From a checkpoint of a small mixture-of-experts model trained on Wikipedia: 78.8M parameters, a softmax router.
Below are experts of layer 4 (counted from 0) of a mixture-of-experts language model. Rows are named router (the router's row for the expert), gate (a neuron's input weights, with its number), up (a neuron's input weights, with its number) and show model dimensions 192-255. Each number is 500 + 25 x the weight over its row's rms, rounded and kept within 0 to 999. Numbers have three digits each.
After each expert's rows: "comes after" lists some tokens at least twice as common just before its tokens as in all text. This comes from a sample of Wikipedia text that the model never trained on. Tokens count by the router's weight.

# expert 12
router:512523506508472462510512468532509486495528507479501559528467501511503488517482522451537470480521525539492463488505560528497502507489519529510537513517499476502513506504471484516506458517532479
gate0:495533516507491460502505504558521453461470485501487534477520497490445468509533512485471486515489514444520478507543530493467498461499510482475500479503512475542556501522509479494533492476472501
up0:548468497492500502509486519501539521504568501530494503506497519501510514467479514517524511530473499532475550476495476519541481546506509529518508543502486501478432533498486497553494512522533465
gate1:519490477499539502479521505534489516516492498520547491478518536542487487512529471510521492474524514509461521520512517457524478491480479513505464506490492542511508511555492482495503463506467529
up1:492480491468497505488498503509515475531492528496535508508479454513436476528480461513525501494472483447540442473520485510451464454481549479522493528485498441551510445496524515459469501478498527
gate2:475479474482511491523542500503514510493496509551496478535505523448539537488456460488526492496491501515500502505494462519515503498477460549477526514502471513515484493513502494488466499543504534
up2:499475491464506487530493530507512505498504523536488478532486544453522521488448485492538481482492505516523496498502454528490506528482476555474525490487499501508481511507500498494426538537521537
comes after: "|", "-", "\n", "==", "Scientific", " medal"

# expert 51
router:499522493493477499505492490515530487518464510467518454527490511510511487499488477479527512501548498493499504515520518535538438536534529505500500515495470519492550503500505479493513519444499521
gate0:528519497481490496478496505490486484538486512485505481456526477503508499487474482502510502489519491465533518488519477489538532464431485517499493509469556503512535498525488455482519489509468493
up0:531524482492521483450521515453480494526479483500498504501517473515494498481490483483528497470523486480533519511506461483544510466429478508515496515479567524492525484524475488472516510521445503
gate1:558506467549573506524480527513527489499495461479498500489485481490510505492528472488522556501528513538509475515495487451495477507484526483497510479525509525458538505463479527523537502503477504
up1:474490538456453486464486455504479529471524517496531532478491480504504484502465519538487505491516494482504505475535531540528509495523453512500469494461520482509498492525487483511496527482534512
gate2:494470455521523513508487436522463490496512526518483502489520500477481458517521500523520498472508525502497523501549512462471472505500507494521460449453512500477531494509496501505498493448492514
up2:461480552503476496471497496525459482498478509472509484485478472498486477486540484494498492515560482513482523490474500484513467515515488498548467508436551508510510492494471501540528518489502497
comes after: ".", "–", " |", ",", " (", ":"

# expert 38
router:499517497528531505524551502505492476510440476483493495483515486495518523521459464477504509496488452495556474493464511528517507529493488528476515507510514477483541530526494521537473498565498526
gate0:505473499541540520578491536538481465494478523513506505486543462492462486465519495463552475474479472466505517532494508550465482488494476552477488506487488499469498512476457510518491491493433481
up0:541488476477464467470506494522503550456491475500518496488506552478521508500464502501516538517529540499462531528504499508512557537477500462512502474532490476495495516504525515492498513563521506
gate1:553538488542547551536488509506489484507442452511532509465497482488491472543490498459505509471463532497502549484503494544483515503486488477487494527484483493510525566510550526511532492496532517
up1:513515490515493530506490517503457468492495459549556479478501513496492492520473499472493512489520537505514496460501517543467512522524500506485519498462471494489517523510546519529536494480527518
gate2:477528474476501509496488502499526496518435549498525485535488480456519502503478481507504464479483537446481542474496457471500514536463505512483532506495523531506511473489481529495499482517505482
up2:492477494491521524569455502495486452517488476524466505505504532493503486526464491519480529508471532491525516492470491509485478520478541527516499487460491482507481498476505496493494480518490506
comes after: " the", " a", " The", "'s", " his", "The"

# expert 16
router:472491480491526538515484511484532527497492522517470515465525538478513520477453538555519480488478489489477522457481508498475520491513507509490490499515498510504447518460503530523510479516445450
gate0:477500495550554546518512496522478532507476494527524518503504524484503514532498423489511515517476471496546456500481484510510496491490480499510479482520532504515526502463517505534547485579508489
up0:459510520519527506487525480535499526532532506507510492520531511505554484462527531494477482478479482506476516498501426541530522512537560474584480506499481481490450456530524495515505462512536522
gate1:474478483533489470520525520449506497516492491497465494489522508499509534469521555531492477518511511532480481468531493540484493510463467511496465472532483519527522464512497502485524517493543494
up1:495520544570505509432515482491494485518534489514541524493522490458532493521512507483504483503527490485462476532474505499495514502497461462524455513541504513535504522479545540543487465531495538
gate2:493535497508508502508533541513450502511503499502490465519484479562495519492486540464520566456545494461490505551494512476495492502489470467470499538551462521513514500534507476507465457505516496
up2:513502485484512547553527495500482522468500494514495521520473531486527487485497457471472492506486489521499541457491471518475490507554529518502508470473504532467490470503539507511509485514494512
comes after: " ", " 0", ")", " 1", "%", " —"

# expert 18
router:493506480531510521522527490492492509497523471463499554507466505514541487526492507526552463523482554520473501476481538512532516500476487487511501543485502479484554559525493470494474471498533510
gate0:497477505500524484491501500497501469477526522517514536502479533428484510503515486497513519461475502473466522489480482477517456540481521487471538501531445501466550530499514531501504556529546483
up0:473491542479478431484520515477488505500464482490502490475489495480492509514480495441499466506494519564494513507497481494489469519497516516446494486447481491504462531509532483511524503527465481
gate1:534543512460489450526495502515535483491498515469506476516519462465524518501550529509543518513528509473515498494545511531568445469498507536502493523452520512507523478455517503523502514502514538
up1:504500464516514509473514503535499499478569510504495491512497503461465507505494499509505466507501510482473511485519562529492544495525508532480473483505510479497523480529455498498527527504449530
gate2:510484481511495490544501478526482480514457539517542507448496471540531455480553531510540494506509553493480477516482481406449493488518537510513482529483489485561490501508528490529457502463458498
up2:519460448493480510510537516527513517481515548465527537512559503464509488503482505508510485534485486463523499497496459521500517525510508446525460474449469524522521501522489537500533485521471487
comes after: "-", ":", "|", " Binomial", "Personal", " •"

# expert 24
router:498502532508488459486526538538510494520489505523516501518533465526534465516487527553451522503509506535477527534477495522451507474498506483460517533497494543459502497542499511501490513484560541
gate0:474470520531524518526498472485528531517536440514487503489542510480502449477511519495474506527487486507478441491452487490495535475472530512498504508489476520484498490507506507481533521527514518
up0:465454489513452527536498480490449535514507480539523495507561526506504499505513492485510514545491525527472491516503512489557486528517456522476510495510506517480488484527512478500489509547576503
gate1:512487465538507513527482482475453498551524504520511489544512524518522466482477496480548497483476483514537496483487520520475479520517477474497549469548507459539473496500568487537512515503516541
up1:496490503537459496487466496497495493472484483539495471516494455490502499514499507482449510466488503499508498477525509506441517480509519518488434499520495474542496493511477535547462529504503527
gate2:480477494465457533500495508515496463480482508539500464503512515566487528510477486488466501495464527475532509504495518512474509467499496528490505491444483513522483502518487437479525481523506517
up2:479499487473477502527485527498492443515497501541536500513499477515493502503469494475491493477501533505510510502513521499516496498510508531506468506461506467526488513499494504488516502512498549
comes after: " |", "\n", ")", ".", "==", " ="

# expert 41
router:495523517496469516483516548528476524525508488524527504453520496481464480505456497530462527465430482522482539530507538525484497500518514519478532530467553512481530496511518495516546536470510514
gate0:514526501452468494514524531513487450563489515524508528513482520492488510520526512497498478498498499509521523497479490488511502549506498513493508523454507505490503484509491507499504519480458489
up0:495519520504517503508496518522499466506495498504508502494497506526509489552524480518473500539564484487498443526480559486531467517490519487495478536555504491529499465540518518533481495479469449
gate1:482533496473515541525495502507516466481460471523520496515494467525527477528465495488475529432511483489468499496470439453484532458460525511508517529540496492514516516517500517542512474476488510
up1:525494494517488518500498497533542550548484541505503526517496504511498503514496485515476509456507511533509519558493495491492441530483523482521515529515502509518477546473514485510529482522525461
gate2:507539494501457518513512482511505508444522510502506470538506427507463487507501497496503491530496483527520486521550517500482465469502470494536497528499572469476532503474521540535487530497473499
up2:510514512514451495495442512487504513518492541517532477512493478519496491503476455522496514494510444476516498471501476470477442485482507494510512498491518510481469480521507462500508505514509489
comes after: "\n", ".", "==", ")", " |", "==="

# expert 34
router:537445506506559517518502486552545491515508492522494496495457476529508496507511497524493497495515484499456486477514521509480477521522505491523512502474532501446466493541483459491495507493469470
gate0:521487489480503499530507510499548456437505529507482498540480523460478548496502498484501516534537499523492529474532499504530493516498471513481513496514520491464476509530507515487529498495500522
up0:526517498479502478520478476507545504489469489500457511506486467513483510489503497492497518522508474510499537492511533494497525478513473511484514496464484492510457516491518470517523495515541508
gate1:524488464509501523461500483503479469490489505519520512464480496490505526514499534533496458497478491499494510479534520547454504497508483542480519505541557495544477493519486535550501538470510534
up1:505503495550482521526532426506505506479453485512584492487439494544501495500527521487513521544483492492535444463502512475481537494489508506485475521530513498531513470514477526508496509488492518
gate2:510529460475489472453475514441514465500520499479505488500550472551505494515486506485470517493525518473520474483503483547523512486455459510484513494505563476515487527543565522482482443504495490
up2:501455490510484543499517517485557538470482495486513452515479531541500485526517485518509484465514473464523517526498454498494480517506468506524534499467495543514513509495487490457481487500462474
comes after: "\n", ".", " that", ").", "\".", " where"

# expert 13
router:516466519500473510526479515446541470498510469504522518516504493539518497498507520467503508516510506512468490520498544459505531536434499511488516439511476476467507524509511475490497509503525539
gate0:531481565508463487460511514497491552506476508509522533523541471501476513517497493468496533486498553473495518503490491478491495525496452546529507471545477482500512488534485503515520525507531501
up0:507484486520533487480436502528509496503532451514461487523515515503524523480537514485470496543496562519512506503504496542494524498488483476470490534495542524454501500529482522459521469500495477
gate1:524479531511521545529515497481507469497506487480438499484501499515490518510520482508479565530471468491490509560523523475535507511470495535501532505512490486512504489518527492545499544513537540
up1:461511503495498492486469491513474525509515475499525535514470467526510481465474527491518433445500551475516476451503479486482506468518500500515453517478540503483555536493518512488504466478462443
gate2:500475447465483515468515491495487489539493477485450500504497468493453506498492497492462492493493505492502529509494492488539537527480507516457490497496515508509506453528546470504497495509514479
up2:514513488471492525509531514466495495529483488526453488538480509486477478483490528513478500477465492507452524494505464528587534481496472498501530507522506531492503455506527475521509501479442465
comes after: "-", " was", " a", " as", " (", " for"

# expert 6
router:540496491526456461505505514494533477499448498447487489512525500491494470507492467502547522505443485482503523517508476491526491508475510516497492521515486499530495503522482479510499499475497522
gate0:519470489547529489471500500505456514492493484496506505485520520507490524512485442486511502477517512483515536516497480487525525531508531483563508479482464473468471523494475477494537539480489464
up0:486482513519502497481483461514517508501487523497560479508510548558468499510504479454491509441488495448518491510436474465532504489526503468541505493488520459441491541550444477468503539505510524
gate1:553503480516480495472537488514498558499531482491490474495527506550460473515486498486497491504543454548513520495521490520504507484514529525482487459520510494494477552503509474519500520490492560
up1:487502495513489499501463486567489512507524533550486488499501514503540483539462500525488515474491532513486527525471517488497497510459509506477482509517521488504506508471507474493519518509501475
gate2:507469533497477493531493485466523454518481483496547526547552469499503520524477492483483475481487507507528488480471516462516501461528536486526515539474467499499445515544486496505472496481473525
up2:464485482506538487490470513475526490499525505462487473472440516510518492486488491476512553486478494505472485471506495549486548538453524522456519483491511504505490487433488538477519515530556483
comes after: " |", " the", " a", " (", ":", " $"

# expert 5
router:495516495491450487550515498513498518512522477502514497466516493504457531517510492540497511520452449534538532490481496512526487514488469555472533520537499509468490473520539513521531487498514531
gate0:516480532486542475496511471486512498483506501483450576500489485485495560487521494508494542513499489517493519450511506514496523536497470502526491481468506506468541507462451491485491466555495514
up0:524527547482491504520447521512493500523510491515515510472467524458442528530475496460468473531481495535474481503479495480529498513498503504512486516505493498520487511501545495486523519512572506
gate1:499473468456477528553484496516499483506492552529514531508511483502526464528524442471505497504478532517506490485515499480543487474508545538528469487475503466482467482468457501460504507435497487
up1:517499457528508483515447519538501528478500500497479521520498495489503495520536492533495497516479536520529510524534529419513503493508525529474502499487533487512474515494454471457500484430486511
gate2:499509501514518558510495498517525505482525488521545467514504505542484510517484450475530516496525454441466493474470474499480483496466499478518519509476502497491488531500532477505499518469533504
up2:496494452497504540538510463502490475484491463504550479482521485460508511477504503512410514507505476503509506484505508525484534486531497533463503558516521536488505531472494514513467529511498491
comes after: " the", " and", " a", " of", " to", " \""

# expert 40
router:495474539496464481503478498508495529511497536515531522509514521541462468502476510518507490531470486451509491478448505466460478486533509512480514486524483524527539479473509494483514481524488464
gate0:468521473473485519468486487451494492519505496518493504466559482482521488482495474464512485516492478522476505492518510510518473548496499487518537469503470492526495502487531492539489514477489508
up0:529542487514552492506486482508495450485494542506501479531541541541518537547467528501512498502490495438468447457454522478472558519470498525502496550461548488535482487481473486505484527530509509
gate1:528486505451493470487506518501494531469511461533528510533514505515489497480508465520514537467484495521421481502500486486512510528502502469494472536521481447546512494496518500507515536505532473
up1:488472484568524533521489482506505485540463516480488502457507468491502510490474519495486501528513508504564501503489502511508518490487511545498558474464513522498500499485494502502490455505483522
gate2:509462495501526527526492511486508502479511492485486498510465508472500435503477512508500491555452484427520485483524467507500525486530449476493483544519494492493489480487480503522483540543524503
up2:504487513531492516509493518511476477525492466486442487534473478530478497447493500489524523528461498471479456498535529471515460496497512494460491506519480479445496483532477499519481517587482477
comes after: "\n", "\n ", " ", " non", "}", " known"

# expert 57
router:481516498502507480505521511500487485487522461504505476511485511520500495491472477482511513490512497553506474515504495465507527450481544473520465462455460485505501470496521446485520520500479501
gate0:469491453492502486476523476457507462561500451532529461524514455534485502476503505473526504521479553532452503520505529478503489524486450495532495457503494542516538533467493493511504464515538495
up0:466497490476484508507506461504499507495514487487508479500478448529515534548475536518522509488479505528498517475476486488587495531497469514469527510514500472515476502460497539501492528499486524
gate1:472524523530490475520482523488547482505475540473477481505478483516478470479501477505504528487496531515515503503450501538519497503513519487540514496500485525469536473484470463519492499472466529
up1:499537472483514513527502485492559438484494471476474513502457470477467475517481497515518569485531487532483461498474556490508511490476481454487492463492520451469504519509529518513482508524497502
gate2:518465528509491485485517518534498502530525485489529509471538548509476492458503472503495471491452494533502496460480502485495501480483505565500494487489477491515462464515490504509491495494512467
up2:506503486501507469517500476489461469513537499506490484494502516483522488501490482529449485508489479533473467553512519422495526494480487482545507520494519515504511517501521493502496504521559507
comes after: " |", " W", " H", " R", " B", "H"

# expert 27
router:481527490519529515552474515471522517509519526509465531453517495456470496461458509481479541513466499463509471467516481470482514540507520509507493484523481485530468508487509493528519478523501459
gate0:501507485451475510545494489503500491541520537534504525464476483448548504502480459554526503529497503502493480476464542505487498486508493505527501487530518517491491497505462509492461480502458531
up0:508494483478487503525535469480510460474523505498507503550487485492529489479505479489523459494510485519489511477487518517523504467514460512486445478532529529542469469505494561470490473484471469
gate1:463517478524498512490468520488482462493448503466527505499504493555442529495516449513506477489482484508476475519498508479483492488508551498499445519502535487508466480486462515498499511510495462
up1:479493551532499478512552481474514513518527504490478520525490505512499480460471533495506509510496542444484496474507506538481514502576485523501515476492452499503531468523506499511515486524508532
gate2:539490469532490509493512512498513503475493492504555489561500506459494472458495490533457458473459504480467510525476515473494464518528532510491500520501468515534527517515542494535507512479527504
up2:494480440491481518485495534535496507444520523535525498584506512478470468504525498522465478528507506503499473528472508459488482507538504523462510545505494510508521531538519539530476500482508497
comes after: " ", " of", ")", " in", "\"", "}"

# expert 58
router:460468478494503481554483484483502493535528459450473561515492496488486510481474439479528502507528527521511500460497519521485486495476502480481514472473557457491546494510486495499462500446508509
gate0:450517519477495535498515528485497515456494481508533556479465501503443529543519455512484523502503515449484511507501514498517541501513462515476515499475485504531493465490525523486451533502523481
up0:472482508475501466471490502491530468508499493542480478486559477467548532520536535519483535497469505461517471506469499510504554457473474515474467502528480525528505493499534466518503475521526549
gate1:497491507511523483490511493446510516501523535470483519479508471502517495481504492517510509486470514499512480479476508533515493459525526510482506499528514525474518484473519480480491525500501480
up1:500534488511470523498503518576442468511415513524528509535489521477506477501495486502507484493515514480495477494538463503491495520508486514520518480436482510519490502524467527529501468519502527
gate2:491474497505471490496508495478502475470523494480516460507495449538504473505531489540506505523498524517529465517484472504489451555482503510497474440515516478496509498531525510482535500502532522
up2:520555539484487518481509499519522483498500445478507496476456469548512544527443498507488480485531511499487445471476477477505486518500491472479493503515504451479509468475486462505459539519527506
comes after: " is", " of", " in", " as", "-", " with"

# expert 30
router:494531537514482479486494545532484512532511497513516506467523479511495477502468495555457538486440497515494538520481515527469510478518509519474521530477543552463514507552512469515518535481535505
gate0:525502486545520506497511512496515558470499462550537456482521487529526491512499507495536468508511477504505518478496521498541532486479489442508490499438529461504504515538521484488538478505489487
up0:482496551526524490453479479530470496550464528502491537539464488461453523472534502484404508498496506519480488478488465468495539492508520531450475466518473492492509501487511500520467523502494534
gate1:495507518498499493470530499499515433495482507485545453486506461498463471510461506493475512476505497485535513491492485500495519531524505540559496503495470530507450535527486477448468489502513535
up1:532491496534493501527507478499536523525497501511523510541519495467557496498551501452486496512479477475454460501520481515488500531467490477489538521494478481481540445471472491446501557471487494
gate2:524506537502495489489524486487515490532490514484518521502476450482514486483527545504509501496485526476477509528503534479495545493439533508511495506478486516540527506503535481525522469525459518
up2:497483507489489494532473456537508478496518464491511494485517512474507526494500480523531481504505515473511491501541516489497531500542483500465510551470449544465550480464501503514500456500528515
comes after: "\n", " |", ".", "==", ")", " =="

# expert 42
router:509480527500537523540506478523561508523484525523472482500483512531474495479518504495503510518503465491483474474494514484499456577528527544527493468499502497490482541497497491474512484523453459
gate0:463504473499476498528447448540507521500496491475527472505461477457537480479480509518481524489501527507470497475500543473488501529513457512530480483499464491500495509490531457529504473488527506
up0:480489492542514471526505538521501525516502489484499461507483506451490489477503511461514570504507537545507536537479494501499535527543528480531480500459530520534491502476518487468498493503499464
gate1:469534465540499521489494475489515517518511514470518500511471478517503477464467461524529488488454517493465554521512503533520516492501499521514494506487486539508484420501519517533504493459482499
up1:461503517484504496509559507489484512492554523471493495529505500515506488489521475519543518466448526499535545491488520518488493501459494519509513467461505529488468451484532474544479514456489515
gate2:523487456482514484521529510518513442528505518471523471470525471490472555458491488522455490534499513432544455484472504509511493500526500517486472500514433508508488531497535506470471499537518522
up2:463490509479483501509518509504476522489497467528461517503496555500521492499458512507565530486531477546441484497489485531480553494487459461482487553496506498502459509522483437460505502508488462
comes after: "\n", " ", ")", " 0", " 1", " Party"

# expert 7
router:499460525501437506508493474534466532493508513543548532516497528541479482498485523535512481500469486469486485469465501508491468468522537517509472480505487528484529462473510488476537493528482501
gate0:542536521502482473522513488482460504505519495509480496469477519492489549509458458494469512514493521460468475500494492457486515521493493513521474459511489480483470501553468466505515531513451456
up0:483426525481490546493499501494506495520482483513502446495497495505536523477511548486506532495482520493514509481504469475509493513519459475473497507539470508502496518524554513486460483474515517
gate1:492515511536512501519481514486495503492450538507493506500494492506457513502528523483471478494471523512551462492484533488474516484551425510455545502474487499475481467514525495509537477531538539
up1:507487543505459493498547540514509494514494546485529525527549449516512546538517501518501493476467506488468516491480520470499502519507435439494488487497508486475473509496503515514507494514484449
gate2:478436483514501483460473503530493490466500494468463459461463482480463460523530478528507464493466500491521480494550481551527501528518579479500510505508520489554518559478477497508513493441522508
up2:528509495503531484470507505423505512493538515545510517546496475514513501500537474494516510524514452480476536522451500478460525469528516506457461495478488477486491484537511463529456497522474520
comes after: "\n", "\n ", " non", " 2", " self", "unners"

# expert 48
router:465508477508504501505553522501474501508482449506490497472494507510488542457526496502488464530481486487515537494474432532498495507510450517469517516498534546530543482487575493524481539536517507
gate0:498503470569508487539481539502513500532437462449512513459506533505500540494491490498474509505522497534533525497485514488539504509505484480515497445479494505448474513500483496529480496496459489
up0:474496495525478499496454520481510552499468483500537497491505482500507501470508503504470529507491527502503491556529552524497507530515481498497473484529477556476503497522495485546467482525500511
gate1:491525535549508511507530481511519479514538481522531499469472481473488519471491516535555483538455490520493519511482502478511454469481464505523503479493478530530496521493520474508518474530522466
up1:498516529556478524477499478502511464538496485498494498475512459460492519477512524549544484502497473459478509492484466467515487471456496503484500487497480502473476508482484491514473473537496489
gate2:500472506488527504513570526444491469505527448492506505472500513527534468483472502488494473474482505520486495527484488534491526520472496452449473566526518538501520506510510513487493497509467454
up2:492479485508534515538524500464534515486499487469521495502526461486502470472532479485531493498500481526489490501464471497524557493470499484436491506527499532488537507489533495520511500514509527
comes after: " the", " of", " Al", " (", " and", " his"

# expert 1
router:547488479509462488523486495575491460502468510439444509528525485490526499515499523543543483539481525530465527529534473474520559515498487517532527535493479512488460466498467458491494509482540527
gate0:495515511503518512499527443520495483521507529451571488493500504535538510522472543480467497476542514548511496520537507494498501517495511492512487496430469504543504445512500492512534527459522499
up0:465509497507517476535512498481519495493473500517429570484495513492501498485515464555488499521526551475512467506445490459488493482489524541477494521556499501488498535512500456498502461518499490
gate1:494466444491473509511471541484507494498450458490473527488550489513536517504518486535485534511475491428508479496476468519489464501502537533495511506476440494523496476509517499510495464504504508
up1:455560521517494483475494499516560479474552504440507521515476491464498484510476541468486491511515503502506460501542540540477486505503472475500496477515544482484478510540502528458508530530501509
gate2:484525513483418498494492535503532477493516487481530410458495496499475508533481503523472463508497489498498506533482528547517494473505541459535479489510520454490539495519479499505516564534522495
up2:544479473526563475509487462499471533494474523507493577532474518528506489496487490469545511490486524503531476474517484440526489508492470484458543500521476512488426512492538512492491448497506512
comes after: " |", "|", " (", ";", ":", "–"

# expert 31
router:510505470477488487491518508464507504508486528511509477511550452482532515503501499494552529510514544500507504523519516476467511494508522453517513478546489487514502519496499489520460454525488503
gate0:509508492510507485519550539483481511468481512472493460508513482485530494509523464464478533526483492524502513526476515483502495516528510507457517495474524521519538517514507490499526568510483520
up0:458496548518448471547510494523474509481506536494502472507489512514536485507524451507479529521521537522510510545504498488508512499474498484507525507525522523483473549486515518524535489538489523
gate1:544476498501544549540492532503524500497494513504523482498506431511457482511479472503499529479490505478479481521508571474565471562471499484488522551507536471504489451500466503496499498480454464
up1:512502494513512512496505547484540532525534518493569495511497445514502510486493489517466542494474465539496500461490482526522456526516449470480514535557540509494491461501482452566485499498488490
gate2:518495499487490505482473516472509491520487522517479514513534484498456531501440479475475481463521489503509512481482517436526464494559494553515541502535512514512517508456519522515494467492523520
up2:540507515527463489497512507501497555501505518515501506522518482504459488510521502471536482475523509502515513517501502494517496533570477554489518517506540458479527492496533488521474499542516492
comes after: " K", " R", " H", " L", " W", " N"

# expert 10
router:507472512506565460563497506490488512492514459512439542475467505493506474469508429486492498508487546495536546504529488487508486513502477539494544537521480551490519490516505514542467528494482474
gate0:508539552510506475527491530480489494526486502539459546459505455496501502478531471502511473513515497485530497485474506486523504539471509532520498480518510466549473553475491490541470466514504489
up0:491481501510462516489486478472468497514487483521491537508526477496491509489535437480534484496500485521520496459455518474527521546445527535518509482531532483544485539476518548552480454545480485
gate1:474491536456497502491525480490505487469505466473513546481503490511509549438489465501519453475482505466509508496522455505487497512520456549477519568524491526486480451505489471533538508505505495
up1:497536496504476516547513503514502509468516504508542515514504490487466539523504463515543523526503484473504519527453515505500534506464488492473507499517474477518517465458531488537471518490491557
gate2:479500478529551459477493516512508499536480525547510491506508518501462528547472492501515494440483504497488560497532530509493497483482497505525472523465519504481495492515494531532466505499546499
up2:477463476487502488542516476468532506466506472502496480508462485459543489498512553534467498552495470519487461467470507522537504521505515511449519523545522492526510475456508494500496525498479507
comes after: " the", " of", " and", " a", "-", ":"

# expert 17
router:522464468450461473521493511506517529469466516520453516509501535537495496418503530560470511494506476506482531503476493505470469521451514545506518522477503531524502465478555490573500499446513520
gate0:478503533502487500540508497478476555488542506526473519453496502510507513479527522498492488461516513507542541530495484474514501547513453482479501501470482522482490471498489515519482478486522485
up0:504506532519523494500508510549574470500488496524463496496540486519526548551502487518499473509482546505522505544462513508510559502478481539466498483441499515520493493457486535453522515521544466
gate1:520494482503475516462546480498493502510470520490514505485546511481517491528468447546498476518508506531482447499477493479503559527532520519500500500500499500449514480530510528495495506477492513
up1:502495541442478519482511535528521522506462492512540469520512485532488523475502489513478515529488450529532513485520474516509481495509489512515510495505487514456551493468492490521537572510525544
gate2:467487511486533525521496527484488579494476487505498503520504510451530494471521493528481568487497500506508493522473484482456490502475498484477454492501514489541528491440527506550475461499531532
up2:536511503499428527494525444522523446501481522489500471523496492534481499551494525473519395504503494483487490527540520509508502486551509498512507515494481480507491523549462494443533543506475459
comes after: ",", "-", " (", "|", " \"", ":"

# expert 33
router:507496487498510507479551482521529445549498493498534434477490490518549493475496481485449521503467504479535524540522512483442513527502472503448530511492494513494507461525525502522532502485486507
gate0:532504512482505521517445485485552468467456468504539506502485480494539508495508483463489514532517516520547508510526453540433493463502537486514517490499528488487505539500521527524475505529549523
up0:533475472506490499504479508529502528474496474492496472504489502485544478523500481497485500519472475510530457474527488512453513483470539506503491533507541483480493507484461481527515493507502485
gate1:494503511518527525479492503467501488485498510540507502532510512507514537521554485497489513504532502509529492475546506512527494488512543492507505503545508503493541542473485474499469463501526551
up1:504480498527491525467522472474483494497471485508471494475499473505498472534530498459507499485502461496499474533519524485510459485510526457482467509491508510477472487466528447478516506506492545
gate2:499552498471517500531502536510443504513489494488520528478509497474486493503500482522463466471505543484521492526498515514492526457484475497460471480464562463507515482503489530563525483474493478
up2:501481513561461489505464476510592510476520509484498498500507535513469516526514515458486541510495484506502502476494442487508480522491513504516523548557501501502471518534542472443465498472511466
comes after: " the", " and", " a", " \"", " to", " The"